{"n_experts": 64, "moe_layers": [0, 1, 2, 3, 4, 5, 6, 7, 8, 9, 10, 11, 12, 13], "normalize_top_k": true, "router_z_loss": 0.001, "num_attention_heads": 8, "num_key_value_heads": 8, "vocab_size": 2048, "norm": "rmsnorm", "rope_fraction": 1.0, "qk_norm": false, "attn_scale": 0.177, "optimizer": "soap_variant", "beta1": 0.95, "beta2": 0.95, "decay_shape": "linear"}
Below are experts of layer 5 (counted from 0) of a mixture-of-experts language model. Rows are named router (the router's row for the expert), gate (a neuron's input weights, with its number), up (a neuron's input weights, with its number) and show model dimensions 0-255. Each number is 500 + 25 x the weight over its row's rms, rounded and kept within 0 to 999. Numbers have three digits each.
After each expert's rows: a language model's description of what the expert responds to. This comes from a sample of Wikipedia text that the model never trained on.

# expert 9
router:526452470502465508485500481505508502503495509506454520559494536494543510574490480470487428509454505471523530479487515480536512503461522483465491508504500498474497503482494503525491528487503560450496489503531519513546533522482481503497485458493509486518517480515522509476509518478513471505506522554535463492537488521496490493523482501553514510535508516541500453560485485489485498494490502469477513478525500495498494515514480514513502497527504453503529480502492524470490506480525495555449513479573493497476479492490543510488494513458501524520490463473491501502514538500503548515511519538504505446524488478522482459513495466495518521501477491495511478435493493515495524525495418492503531485519457520468515498484485545511479512507470519496511492508510475456568522488480495
gate0:504457466516493486541504508510455527466486551499481523483488485520453543516487525496523471503486500479507461533499504519481512511474521510488538463487480470515498458442510509504528506523473503482492521528539528449475489484528483487493484503513482512533507459554505529504519463494472435502469547515492501496546434533457486498497485494479523470542533520522485500550481497490517490501498504475441504497547501488509488510482474525509495516480512547506484479536529514481497498464485527487491499493514514496481498463496523490505453464520463500519509503490481469522511508458569496496505524481509488498454482465506492482538459505559516487484475513516450507459506494454474491498535523494531459486495505539484467504493545487456480512531516492479499482500527477455536540488521507
up0:481530525500499530464460488491532463513527429484509504502556502477505489493513505525487555506523505507502533481494492458512499483551474481517490534511491511473465503517467470495472485475524513524513484516476488512526516505479497501485549488485512495476495548489510468495492528502524546494518445473532467496449547489517509482488481484534488508468500493495523525485517493508493484468524508540549474492486516500477499469507537502503519500502501444470513510475470498517514494548505502453496502507463479504509494542528502491510558502489543510486453478486535531475469500536451493481534488552465499511542510546481505532476523507445506521512537491454546506530484497553539506527453479510483542495505477465526554516512458494549525499478524507525490488493484532509483482502493509
It responds to: Short word-piece fragments right after a word's first piece, especially s in ensuring, enslaved, persuading, and plural endings like stations.

# expert 10
router:510486498478506533457467508489511540535525514493467508479503491441477489513504454490482504497480442508496536504548498505508532495487509491496485454496550491510508503473490538546434493491505494458530471505494526505495525514490460527500503469522520492535513494485497538504509521493499476507503469514527492549498485508481497554520479501498459497504468555498498461497500475521532510482552500465490487479494466512527489500520436528484449504495504480505536494469489556517501507521499488504506506492518497490483499518482506501443478553497541506487506475499501483505541508509494513564498547513520466492507487500503424450518496456492538511503473503434501439501440503501499493516484509527507531488501482508491504459461488479507492503540480499498512510485575485454498520484470508
gate0:533499525470488493469515502567491476488546476526471516509455471536477489504466476456484485532529465498496518513498475553505501500525484511486526498511477495510536543504443556492470479486478543447480495470505488490517490442485528508470502485485478514462517491503486482500528514532518501508483477462535492500486513479495508502467501442450451509489476524478484550522484485461508482469471519496572533504474493493529494499516530527522512511499461524508465470518457501516486545524505489535520516517500462500516491497518481484471495514482528530487523487468540444465491543488504499525492553513530502497502504547543484447479514485472553511474484526524514507512509521487473489567504471488502487486524503525502516508489545501509512488497486527478491507508539513509511494546508499
up0:502475481511487501512506504448485517512469530488486484496554491470536501477524547517510521486474545500494485478485518474519488458477467490504466515461473473531498454503545456492544519521509487513505516519498525494490517596497487492493495504534533502519478515467515519488499498462492520506537517529515518512518456499505482506548469555545515515528520491536508517509490545524527506508547533508464495522515520475484491518518475471485491501505520439504520504485539492487507477508491523497468466478483510533534511489477538534537493486522492473522486495514494517513487490473493491493497441487461461517472519471429533564531530535508440501512497451474484484479507485477544476442508509506492528485482473467483482484491476485488513514545474475505526496529481479479479498489486490
It responds to: Line-break tokens ending paragraphs, table rows and lists, especially before headings like ==See also== or table cells.

# expert 14
router:499458458482499510497475454525517516488469483493482505509470522482554493513501477504490512483487476469567496467519502508532543491510551489433498463510532483467547498500484502510482431533495540465505505511538527503479491498499511528484501514529534527516503499477507504469519534465521483493502531525507464530522459523490468483491475485573489514487498497485456501504496506543497525509568528475504498490488494510490499552510474512544521487550543513462528477481528487510548507542478503519477495489529520495510468533479519520488487482443486475485428500488469480506569549493484504497492497512479455483527474485551473482500522491493494504525472531485514501510493462523482538495471487517500531483499461501461467485482505533517498494517516537514499501507507493482490503511498534
gate0:540499517542481473516479478479500471493445499479476538486534496489495473507503503462455517494483478466482504490508505503502443531513491517525498494505527510536492499523491481480495500517525493508486493504519545464538502508484522553465478509512495463452502485466526487510470512527518521430435475522488521465535478500496452500509539526509507483535497479529506517512481473501483517507568499485551529520500484492499498565482521510472530474474535524472513485486515513531493452515492475511531468478560491501490475550527486479511544499489510493518477510491509449515495541470496498502473492497500488466542476509481470548525517502519447494506504509505476512538517501480494497494533521456526447504493495466554497477529486485462472521533532492441477501530503519482516500456515500
up0:531456474509517478537504496511495513464468484464475527471457531485496445509497569532479484523497490444466531506511483511476495480509508506553510467527496468487528500496491529510480480478509492506479474536465497552515528497513486512511518477486485487499545508507541493487476533536498513519534482490523482463532516503546500468514552515513530546541506522509506514501500483497500526503482486469496529536523509487530543511518446471529536489454520494506490476487479495528546457482509467523515498480537482485477504514472510481548518544468502454512501501510569473509431513510491507508465557512519531452499497536530496533524510497485475533501470467515519519478455501496485488497502552491511479498527482528538517492498508525528520543509492483533504472476476527493481517492485498
It responds to: Open syllables like ra, la, ma, ba, na inside foreign names and words, e.g. Jer-ma-ine, Ab-ba-s, Miran-da.

# expert 22
router:534519455481476542498491512512495510494487497503501535525488478482516493493515495506500468495468480524481542493514482486515530528551527482487494499529490492504498539497481520517483468529527493506559484528516507520504478500521485513515514497531516518497526486444522478468508499503477463424513514528498506516510497532472438557488497490502511529519466514489476468508513517510509482488525511486562490484436504555509520543514495516538466433565485419461567506472526525413535504519506495505499496499505531513459495532486522536510482495495518536533526487510504506501487521502506499501516498510516498525529504472509476494508459490497557515466501500505517472509497459484504501489445497497513476472508486498478523484480484490507491484499497500462511534480513481442540513451492505
gate0:508537491535529498488511464531443463489528504535473523529522527491512480481462539511519503517465518490479523516484511485531527455515548538498537530499510516503519470508480480510509511521532501441514478481406489504469483507505436514478506473513536525493500479497509505496506473462490484475535492516468511488455479510483498519553520501475512500471494506528498521520506524487500510513524484462478507468512520508502480541527488530481512480510497514496536517457526555466478436507533525468486512461498464506499538536519469478497508475531535456502530499502478491466493485502507500533473496512481463538498480509535471524505481504512483520534491507514524528542528501506513475521521512460507533490485517561467538506503552482475494499495546465514516504484504474476438515522525520
up0:513526466476481516539487503533453503472515491546477511530552541518530500501470522516487497523480490453480516525494503488480540451555527539526536520538489536530494543493497470515478522526489502474521511466461509507540496500498446492543530502518534492475510489486486495501497473487473522459508459499494544482505496525485518547494535513460484530479456428529520517499515530487491521451551500486465516510475498522555506519522459480498501478494484489481507501463515502490532442506496514463496521489487506497523470528509502485510517475493515510464512472494499500490482464543492460504502515528519515527546503535504521520496449502457536520531493463500533530506495497465487505518507529484496474504462504534503460496464508468490531494520524524515543542483479460519482509493519541
It responds to: Inner or final pieces of words and surnames such as er, ti, ian, ri, e.g. Kreuzer, Twiztid, junior, rifle.

# expert 16
router:500480481496469511484469495521481523515509505515504515502546520459490471509531451508484474557496475496521531497533481479528529533519527487491492482524524473497515553490494518530466472504525495492530480508528538500502497536488436489535460475544523502527509461470535497479519530467504485472472513472530471490501492497488487539527478460534476537522488544542460476514458480536513522478515546458478493474488499518543494504534490503495471469512517491474533477460500551486517468525525505504496534460531510476489475536470526530479489508489510521486473500501483470468526517479490517528517511516542484478523475480516463470535491477538528517468473521461494468475495484536511491496500492500481498468548479477468529481474475521522478474516479538464516525442515473494492525484470548
gate0:489502456547500470541504529465482507510487481482485539452502507520492497493478472547493464506491504492501480509480441486504505506528497468497502492508563473502476522481487475489474451475521510476524458494521495500506486513473543520482458472483517523510502528501443517513471500532507522484471485492495457521497487485502467502490436498518520496511502487465526472551495477523485503485484492484555479513523525482486541503465499495504458497504548460527554482482513472497500522520503496514515495472476496472466496480500490489504504458461477474580510483503493482496535504486478496488532543476533495489515534474488500446548458486532497484526568505496555492507525551461507505462532487529516515549523512503539516486463460521487495490480507492498489511462483495448504513495463497
up0:529543474493493434518503493494486470435532537492513507479443518490518514507508476525509480516497503494534506507453514477459528505503531508494529469536505489532487530474555498513511480493514483509499527487505498469535490503494544488510480483509480532525498519519460526492511498530502502503531522485444510517481479528491507490521497519507528472534511544486479459509512505451527517477510534527476493508505489464490508503483484479484459459536534498550567459532496469514498509497534495564484514509489466473490471486502502528480480515500500498555527494498475556511473481524503520499519485501503490524518481501558508520474494515540521543526512500483488482526495560479462538520530514483523486483475468483521515511515499539486468524472524487465513499483444546450461464482459496
It responds to: Closing punctuation (periods, commas, parentheses, quotes, pipes) right after proper names, plus nouns like season, count, order after names.

# expert 11
router:503497484457511502525494515541468520521455501484462487515509490500461489501513466504472493531482498501568482455506510480512528511498540477474462486522515510482524492512485511544495491544513488470500469502492526499499533521527487523565529495510511459510515506500518506480477502459551473496511446504510494515523497505506505522514479488511498523556517518530503469492501470513486552474516513476499534479467518482508502521539514507548489440519500479508492442431530518495510516527559498486493501500529516502504447523487524499472495515479533466475451479504476480508530536455465526501514496513513517487510489501579493475541459488504529541460502483514469522504454490493494532451495468530491513488489457473460461490483490518505515502514465516468533494505505471491525539476471513
gate0:503455462496467514513498478534483525556498455491470547518547510574497497467534522503497508499460468477523546489482509480459504538496468475500485524495541511517502492506523496484494532523525469477479508473483511511473495459451481491531515529504491464545485496523450502506472445475498518513477504468504509508493499520517459496499494508485494520459495530489488576502476485492566517509521467525515533525478491514498544498506498517474497448558514492520527512486484501509474513511456509469500494489477509477554519510536463462492529513499516451515499529485486493511476492508493512531489523508514494475484520519465513451560523510509482478418489502513527494487500468510508468489484458555560467478485510509514489507508507503487511509516486530481481522484496537516491510488503486
up0:504526521518497468495547538444503463529507516487556462479480490450499483558517466499518491506563512501495459518526469533546464510495525541524512491552475478489492467546480476470506525510478516508487503542501511485518484508555510489469524485510550521478540502467517531483495495471511503496530521518517501486494471505477464496515495473502437498515439498528498509493516478497477504474494557491497469510482509519530477499510506482502480529493500528479499494480517521508525455467547524544542518487522466525484511507506520514534510487495492533523497462512521485532504497510495506485515509514506485523477520533464485555485451473504518487505528518519518482504545530508525484474523578465444486471451497504468531499529502475485453505483475506464487492470497513488505500490474493
It responds to: Final s-type pieces (s, es, is, les, ish) ending plurals and names before punctuation, plus s inside Slavic names like Krzy-s-ztof.

# expert 38
router:509492466510479543492507484511491508513536498507492478505520504488486475533504490468486477496503486451532527492491507506533502501522522494513496492512532511458518515510483493492452484500509544458515431484515526502500517535494475558523529485505518499555530492483495512500537517441467478519501491497545497539522517534500516538537494512527496509485468520514482497482472531522466536511525530466494516480464520500524559489516500499496461472479523503486516484494517509471516468522508466501475548503527516496504465489486510527453461523492503498490482469490496469447508505479486477546528543549479488492565466445491480503516435498509532525513496520463505460503464482491545498542501499518472509484561497479491561473490513485544496474514500509460511506465533490509484532466456484
gate0:508501486499498513508520510504522475514492504562448459508474475488492462491510516517545486454505479516504520531499542530527499452516503484472448501490468501486486515503524487463511483525489545476484455463495525549485526512471515503515513499489579465520510518482539492496552472458499495488524562513461544536530529524471520511477468501473512508510489477474472464482463497546515534502501517483452484471476515507535503517509463508468498462486517525524447531547492505508516490496502485469489486491498513465488513510526500525507465502457502471514484458504526497480482513489533464503526506545464520501532506492459485477514492531474508520493479499510513485489488515537510480463499538504459493520516497519524540511551523535492493505529489487531516534524508430552494513502500472
up0:513497478464457542457505494450504540555485496542491476503514502487503463482534487522547496478521483484450505490544548498490507492523497508518458491503493520522506500473513522466527480508497538473509481497482506462484522521530521503512504493535511521468500468488469459470532485502470495511495521545473579515508486536514496516476506506481446491576482479517512511457516529478490525552466489506452461503515482489532522475539487530475482486509510489510516492512476482451533473495539497452509488516541528504509515502515506504499506496469502512517494482474494498507490488474490490489533487493477510495486555486501485514486500538508504548492512531527553505495482523501428479498499555505513472505539447492537510521520520490496459508503546503513519546497550471539480514492477507
It responds to: The piece ar and words starting Ar, Mar, Car, Bar, Char, as in alt-ar, Bel-ar-us, Ar-izona, Mar-yland, plus early, late.

# expert 63
router:508487490463479506509435499486478462489512506488522508466524505477487467531519475512504502517496510449528500500484483454510510534544530492479497494547504455496553519510486508534472450548497532503516484489501504500491533502530505518538525500538521543515537458475533510470538507501515487498475476500501497499477497517447524534508501479532512497487511503524489491513489475528512513477523520488489452532498510531567505497505477506519475452498524471433506475465480523483554497545522470501476508453502513475522506517464547535461486511531532527489489450510484483494502545504474482518534508512542522515518481472548499467539485500533535504512492514500467509500472474526572549507486492476529545480504521467474516482477507499510484476505496516486502508466496498497477542457491524
gate0:530518500477500517522513487458455470463475469450486501470479521528505510512509449498476494491472535456481460504492527483524507475528487506503523520476495517476497531468473484538528473519484464508506523488488549509465529519523514490504524470566494515542495502505535497475514496468501509514508490496483521506501468513500486494521516479516505523487466508494489543504470507539510515464496471534506518543512497530531470519489484493492492472439511505481526480464500488477479503476482418487514489506458504499476523503502537514456516469518520518487505478555485491550502466488503506542491543485539482466503501478519492427474521516503512484492466506503457516530481428462500501528502480492505504481499499520443500445535519447532478497539490476474482532523531516501453475491495527
up0:513496523480506504531481482500454481487508478465504512481476507506517514519496501486473521505480495475543470557514497458545471475501503542482491503470498514460510526465486457534510521511468486523509517476445528477486526505515499477502545484505514515481509489535506507502514471514480522461469464518485528491531506509466472470519507464537506503468479545492457543510447508525489493474511480484483494531498504540549482480500518453494532499439483479474502499508515502527514504509480427473498514526484480464477540509519513518484503486567503475535468460521510530549525526493521541540504557469500521503534497461510470446467521491498513493477470535493456523518495456489510499549514507458492524523513483506492523483514512451515459502515499497488484470549500504485461524499496526
It responds to: Syllables inside non-English proper names, especially South Asian, Slavic, Turkish and Japanese, like ak in Nayak, ka, iya, ć, ș.

# expert 24
router:493497511504457509493475487508497516500524529492505534521545521490493464509513461498506489529527525488501510495539487500521507516500514462505442490520516465480506541500498497503487475509514477501532465524506549495486533521494450492548476485530515519522513492467506501484500532488513505465497484466488457559514506491460495556531491476498501531512516524539476478499492470563480515473527528487519490501468533494569504503527451515486498465484534489475501466469527530488515484534507477497474555471497498472505468545454548536479516507498521544520461495519469481462527518483474491511515534526561463465496496498536485488513459477520510505487477526489488477474499478518563491473483496492441500469505491454473519487495451493529489454504477539479487534493499484518504507485462530
gate0:448558472527542524507452529554558465501512470500465496497472550548496466490495480503517507513529495456509528494499544503532542521554550511500505490541514487475502494508519449485496568494476516495510515517484488519516535509482493550476506501468525475502486527505505501468521528513488491515524486498488422510526470506503494507482526501506495480521506496527509496519508515508532479537495498446502545455489496487514474499513439502500503488482492490523482477464469483501513509523499506496441474484485553536523509510496480458528481485514488560503494500543485464494477517508488489499527486515481503497491490514483542500492507491503459463483477533489489520496458510564506509495445453489504514484480500487522508506452525463478484495470466523488516506521484532480539527515524480
up0:516476475530494488532526473508535536487452518486470475463468546510471501495455474516518490523463477519441474482512534514528472485480533544474534472490496479515453519484528491510519504500485516503500514509464500533456476513545492536515505517417510487504526464462495484465490484492525502508489486492497489466456475469499547520500496487518502484491491530506493494493482537522510506480488476506484487492498457478501534489534507497541519526514503511497526535475477439506483507517521513516547451468493475528531445472548466526487496523526471482485512485490498470469540489479493512503503518498481555527463537504494507504542472478505483531485501473497481469495498566497532567504522480485486529513496501470505529513511479530449503487495478512511503487491532471445546483506491498
It responds to: Single capital letters and initial pieces of proper names and acronyms, such as C in Cinemas, P in NRHP, initials; also Stadium, School, Street.

# expert 50
router:517495474454496494481507503487464477510516560510513522564502534492501488506564490518487512527461506489486502458505474461520535549540521489478500498509499499500546497482482491543475522517506497504504469526492532498545479504479496486542565497532488518513491451485513508473516499462501475513475479532511504566466495517472456508503494508488476518544494532493466507514493528513509526484506507483526501534517512590484496482530491541533513481537507483452524482482516517508543484520525501530510559485521508497506485530479513583444486543480521488515512517505497503491505510487465480520518517525507491485505503494541500519516483488514538533474506508489478509482515479475500557501439501560494498470541502478507526500499492509539469472492493498507469531506519497476547513503485519
gate0:474480502524478512513490501496508501519527541491535502570514482484497527505508506503491531522504481546472487473502506480497502548458510578522483460499470477491520504534503501492470503517525496528500555498510537502505534522508558506476476477477520496478453521471476499473509525473506478497523484495505475527475446536535522501493480525490511471514489471455481488512494469475509478508477458483516505490493516519511536495564468538525512476531502525482478513514525470520519444534522517517516533497522467500433506527505484518507482504514474499534544491540520487480529513542469482491486487495475513516463482509491482556507475476487517514517517511518524518545484509534446489446502514491473504484499484499504512548536498529524455483554537552512469491496508558505487491471512514
up0:501535497470504518474526465515496519536501489518505521460496470530495497480531508490522544495499523467560524516495480483513462515540521468493524517499527509507521487496509525503507492477498524527484453483484439459535478500530446491476521514513499526509544516516510459509513452488518510461507481501491521535534560479466488506511506467486496483528518540521492506491496494529519503490493557529484481491502456508511490475426488492491475498491504466511474519512491552461466503491486495486504489513485535498598508523488494550516508490489523479502497540514509461540482503481509517538494502497476480502500480499500530466507496513513517510442520515510481482469479470512527502483547525500527464498516557511538515497472446482542518509469478491505525540462487479470494507536526437
It responds to: Closing pieces of words and names like -ly, -y, -ter, -ally, -ley, -land, e.g. Couliba-ly, Alma ma-ter, New England.

# expert 29
router:523449459525484509496487501525476499515538498527494531491498543493512493513504507494518472506493499502501508492506464495537517564520512457497472479537496491470520514486476528506491501499531514486523495509562513503512574532543493518491503483548517542527514497478500520474501498489503443505505504505519495535492484497462498491516478497498503519521506526488514501543501495546500522497531543475488478543516546504526483557516466511501455487505498434512527430498468514485502504497508469536440552492519498490511489485449499527495455500458528511542473513477476482486513491434477497528516540547522483502521482461525481519508538479493514520495496517472494508502519493533531485486514493499436493509504521510485512469494486536510462451492478506521497494440521475500469546483490546
gate0:456467487439484489481506491481497508540576498511456489468525494508517500515521517517489463507549527528486536506473520532502544488495538483508484473475470481495501525473490481500513509483530511498541508503479491428501481510510511508488489481487462437478493503519491498483484554490525467499552494545515526500534506471455488473436472451498503471484467471525515492539502461484490526505505528482512493495479525489509512504527520510480513527527479440485510486518472492508454496508430515511534476482479502456500498474484530480505473464480471480490491504505459519452481490466526527460483512480481491506503496509493457488453501499505494471503516538491492511515500520493485475504507482507501514503488489504450546535482523480537484517517495543521477540472556525452528528472524507
up0:459472482525492489487496468542500469464527534511473483487485506520505544492559496494478460538536541512497497500508504535495551488498542526493487519523484513520507517511471489523496498504532477482511504517502464435535494452513496495474530466496505467498549516507475446480539501518521464500530497527515544486484498529473460507475490503444505498474507485499548472541520464520505519514488507476499518490481519487534497533514508509517477528522456510486511470484462506521516489508468524504498511474468538493482503480476527506518499506506457467489468513558479500523490489497487508453508474506459506477483503512529497456491530475481535508501550518451527503528484452496482499546450542517445488520449520550487543523502526501495468525525507514534498494455548499523513516523506495
It responds to: Word-final or syllable pieces ending in o or a, common in Romance names and places, e.g. Alfredo, Louisiana, Fluoro, biotoxicity.

# expert 2
router:511468505459509499508475518532476498547470528510495501530508500444495486504508457537495498502463492509528499475543506478519508523525507501501491493519503502445500516494443497518479528529550521485518481492493516499535535501471500489502498510531512499500507482470532531483492513450519499432494490493581502492528512489491483579481470428496487549530530531527497473529473487501513511503521518480472507504503499516494565501505479496463468487483485501448489445487498538459499503524546502517524532489488530464509481528509507521522441543494501478504469514485505491526514512493452545516513501512540494450534480474513475478528497478545489518470499509487521501486486503514476475485505461498484512489509480531500454504481509473530473490507489566472512535504551476478479514489498516
gate0:498519520476504575487487471492486495478491498463452521511507502458523494505506480471556503506481570502480476511509516488484538509488522517484529511485482477459488502479486486479519494491510483458521534548495479501484523487459504536459476487542486482503521513506502516489500521532478506509536512533513535438469466489544464541486453465482476532505466525470501469511518522509480502527493485497494539481522505434535554493529500453475502479502471522499506478528488502490509465519509488487531518486534507511523524514507514501518483508517495512543477497491516489499497445451460495537537501490488497520465527497524494513514453487515478485533453550515548542485528541500486503538534461508500505491492487506470508490486497542517516519539480502506523486502590523483490499521506475
up0:528487516497469511513508503511492497509504473545512520475526472496488519488497500433455459471467500539501508558479503506518533503474507513452501540497531525495501499421469507538539496516478515515486531529517440487504529507503502518507490531473495485564542501504512470516524500507522515550506437499509498500478506503514492514493530487502523494488532496497505543505511466482536517506489513466527481480494453521525494494534496519561494529495468506491481492475483494513502548527490496564486502457469510453488499480500497467531477528508483485541481527540463520467477481515493477554497514485504485497520497522501504519521531509472509553467548487549465469534485518485521468488535498496466494515491498530550505486477468514483498482509511452493486471523508531508432513490476474
It responds to: Finite verbs is, was, are, has, had after a subject, plus plural -s, closing brackets, and heading words like people, Biography.

# expert 40
router:508459490504474497488488472501495546542516493504505513479524495471498485542519461510468486549462512484508525499521458498529527503513513458503501495514532481486539532487491505499478497498498511501516466523509527537526538519532444489504523500517516513529512490495527520485516537494517500494480481474508471505529485511465498517528497463542470550502517511514493473520474490497522515450528541470498471493478510487528528497520442532501480474529519477482524477476497516495525514532552502514474531475524503469501474507481542518490489528491523538505444490480468474506568518470494530540535538563532474484499490477519476446511494471536497513487461530470467496462486472542544520498490451494489499462531450496477516462498457492508460479522463549517489497496516505496518519460462503
gate0:492511566561484486459477499519514482498496501464506491474584481530489502491499491508503484495501512501527531492520496520530509517497520505481496502532515476539518525530497452490549509485540527523477441473520491495537509506471453468528523500530512496531502510532482513462511509485498474531494476478482491533532504530485508519502481499500493503525555552516493485523510473514505505461508523470500470487492535455518504504510480545491478435509479532474498496496475553463500493496520493472458535532485502480508524480499538513506528489523531509552471534512492491493520483508494487496514484540525456489499516465516491459565509505523504437512488526549465476508509479522522533485498530510524500486484492454514507511513451555534496490518496553512462504491491527530486494471461474
up0:489500471513498549551504502504488501462505495477484422519445507495518517508564512494522484526511503463530499514520473525525479518541503517477504465470491541485519506483457533505528484516496522459534532525508474490514488468509510521537439464514522490493467489462504520507533514518491501492501467523533540519505509505515501450538533543511472520449488478485502547509544504496479476513459460534501500509474474519459463488513510449507510559491497481539532494525493500493557520495508502537478514492446504499516465508515508509499457469453458488531482484507512526505476471475517510478506496537451536507532500520516464522507515477494489485479480523467537537500503480503509495532466524538490508504513507492477522513515564498480457454500521487487490526487482514499487503532494515
It responds to: First letters or syllables of names and words, e.g. S, Sh, Sa, Ra, Z, Š, mostly capitalized starts of proper nouns.

# expert 34
router:502501492490483511509467485526503509471510500527487548530522516475485511495521478471480474520506494484509515489512483483505503488529519494498483491483527462491518532453492487491467501517499531501531497495544515533503563522489487500501486482519501489515500522485471500455542529465493450488476510494545484551511474539496495543504466479510488521537409515515453496532491532519553530503511545477475538508491495520528547480538484506501483490496516482472531497483495514496514453512548510518517514500493514454480486505485533537484505501490538499513478481483484461477511529518528521524497523538531494434516449492478476507503478477529510525469466538486523447479489491544540479453504504530484512497531473494485494504471535544573470488527485504500510523464507480468493473459457530
gate0:536534495485480444491461541514488512458505532533480526503516485527486492519538463491489463485468519478510506533453486479505517486497529492522473487512501489527499497483473512491507537496488455536509515463450487549514507507494501504483512474544516507466501487525517536505515527504502512495477524534511501503541511477462509507484530517455546476507484530476479502446495536453518475460522450476523511516467503529530494526492493494521503467460502539462510508446537509489561462545510464485481462482499512511488505493532489531482500528557522518466505525520516481509465506508519500535469510470525512475510507504548526536519492464464513521533489527485504549550467489534471483488528509483507492498455488523525470528459536494504530508480485514437480497464516494499468492516510495
up0:503499541551488502461516526492434510500508509494523531494529442529474490539476442506527519489533517488473482509489454513522513454479524495485511508468483503462517492511472511463505491486527471507508511528491483520550529492551506513502504481513552528569494476551490501486503474476460489467492478506490533518543513502487462484482542519504503521484503518422499516487493473523503464478495505474540484445483519549543531529506498507504502503510444505505507536453525511498501472480496498453504505508489519501514490528473486512513520515516510476534516512499534513565535527500510498512455487471483520560472527532524493467471507465542537482514490509449487521489515501470494518478515524494488503545500512500478484479514500489520473543485467495518469532514514518515468490479508489
It responds to: The word age in infobox birth lines, e.g. "(age 26)", plus pieces like wage, house, born, home and initial capitals.

# expert 18
router:516521472489510504505480490504447513510548536500480487516551509494540453502503481496503508529507424493546531486508492489492529532515516446475500503499519518492538529500479519554477519478544499486513481498542509482500508509523483494539508474531528494488522485472485501502494545485487468476471537491526476513474473528482486515527512491512491530485464541511487490498483534501489516466527501479514528532516539519496536497494525526499496478496545472455533488490511507512519483544488528521481506493518543449497478516499488537448517491512540517543509465414494459526493505508494527473524508516543514485482491460548489500531509496510510520484506542499500478478485480545539473474494513535458551475495464442506476488485509527509478501493462545474566521507531489500511496517486497
gate0:507535508502498500487490518533504473500514507509476508490477501503459486510528486494535517486504502481508526461491533547489508537507501465523547494516555512480554469521507470537474526450510481496460475475502508481483490556568493496492571462526491524501520465517489488475498511497494505472517558517520518507533538501526503462566526509503515493476503505476496480542523561484543509468494489508506484533516499512489493475522510513463508548499520485517508478545468524555504468510488485489471506484538445531485509485507479535514467496509501481507430467448474482527496471508481494475518499469472545478522468493527510529473509510481507511498511536484491529484460485485533507469495502515477495514515494538476472517450519522528502537474494512482506520549532489512509540539482504
up0:484529499481521481508527518516499521512489474522487477491461500527488550518493526509430523490486486507480507425491471524515488493509539512544527475523482467476496529526548494517478523510481542492540452483559552481464510507516535496500500553473478453492476494511508487494531532486432498517512501502489510486552532511484469500526528479503506494444429508514477503475477493512493542495496462473492507511449480487520501506452450514476473522467543550487472530475484471490480499460493502502469477522508460492476546543515516494495512477496524509520476467469522509487459496504499510478515498483495480508467495503456487462529463492525482501497484523512511534524502471537510525506525510483515482489479473471504472502495542500512510456515498530533517508532537480479506462493503514
It responds to: Word-final syllables like re, ate, der, ver, ber inside names and words, such as Yates, Rider, Roger, Beverly, Railroad.

# expert 3
router:485530497476513510513481480511491500565517544533502530525523566458478484516540494491524507511494506444520496485555501453557501515525499476505457477544498464445543515501496537550483496508488502497559479542502529511506517512530449527500494467522518517546526504497506511512520540494502480489504509499550482478496505531507491496531471497517498538502512531539475486507479451539493503504516506492569489488523487513515497502550514523559465466509509473488483511419521502527507495497507493489507528476504497498478486505468495507489510457477515542525504468451457478490517493491507518493514491488526475481511497527509498491479468501560497516474491514477511456509473467525531517469496497504496476491509467500492543470481450501541503502512485518487534487475516484484499556492477494
gate0:554502502507527482491482526474521478479508509482498484490506507506502468535548518502520501511491528533501510531490479507565518517536519484510489501488530512521455490486479458516525469473523496509490508498479514507521511527516527465536492484521489503513474500459498493554495500508530498498499512506502461538482496530470481491477515510514467497475557480527406491490457480490481521462462490429495451523468493498472483528492498486495475475462524492486491480518548508492466488491530555510504515533514523486553482465483486531512482479457493518430520499525494493471495452529497487535519456472503538444519490540462507527529513502524531478470520511464478431501493515522488517492527491491535511447531523485459498499529521468507531507504494511511529518508465519510506502500486479
up0:514500496493502506489518497489516467456482506484500500510487464498487479493537507525570490478518501504512493510510505509513523500517491514516455517516511512503461468476498504503494459470490517536500530505470495491538515530544476484513462486492504480493493469488520555537498528490549563479469507548479494473486479497466464465499494483493435496461500497509413481515497455500492524490464484479508492491500526552454516514516479461510520510475536509482484478511510461475516510470535532505498496508485521532530503496507457486499510474497483517437519496527492513465486443547480508519496492512512525463543473527474506511493474485467518494477524532489482466512499525535484533476552461520538562454491507492452489515510497532494490489531499502512555510479503489532499519502569513
It responds to: Hyphens inside compounds, en dashes in year ranges and empty table cells, and opening parentheses, as in cloud-based, (2021–2023), |–|.

# expert 58
router:518498512483491485469492480515480517527513511521486530503498561502497473506542492459501506552486479449530516471513505505518499523500537455509494467514520486505491521450501513485516512496517513449505486519468550523511522476501486479523466475501536518512476490447494513478498494518533499513501495504512475535532474526537508508515477498523418529542503514552503478502482517499579523504501535490498549532458482532511479517515462529518499496526505483495518494493491498505517478519543450505480511480531517495487507505461518531515496499475509501524516461483446495397500519485489508486525507491494437491523444518489492489561511500495540497449463522470515489481444479501503502474502493501502492469504495488496530478477478467499496452522495496494499513523508474489548513467471520
gate0:494492486463547463479501448465499518473526522509504517508457473508481505521523521532512545526524478495472521536554501502531517537514554528515490466532498516518496520475503475480492590479575511472493507543505515485478489541519464507511498480509534507538422491503487496510454531520500490526537510505503490489525494500505503482504486513516475509516529480475504533517545520502525534506525490470464503484432474533505483462487479512513549530496479502453502493524518524529541486517483481506514519492499499478486494525505504475457498491506499485468522490465503524462544518521541549448542501460519536490465488468505458477508479490530485452485502525531522512467491504500483475498535495493530504518499487506493475507552486460521496511492524505510522531509496485517522505500491473
up0:490478495492520514470477489448531520478508497473538515520494484493502496544504496516472537522511512516516509507474485450500485551512547510522514532513481428518441504504481468454517513472552534499508480532488510489515478511493479491535499455507544529491482482527496524482515522547532497508537508515478476532486498489523490502514523504525509489501522505501532479505518471476489547510501495453475477486497473541528465500468469525514555522509440510466521491535508514515514465480518498539524563489496518473472530520515533481523495500504508523499495445511488526445521531531518528494509471460474478496483517514488512473511491491479497458472502529482497480474509514516505507498524466480520561469501505499477537513534518473538553471512497528528475424485520480496535496483480534
It responds to: Pieces ic and c within words, often the -ic adjective suffix, e.g. Islamic, Scientific, Magic, traffic, academic.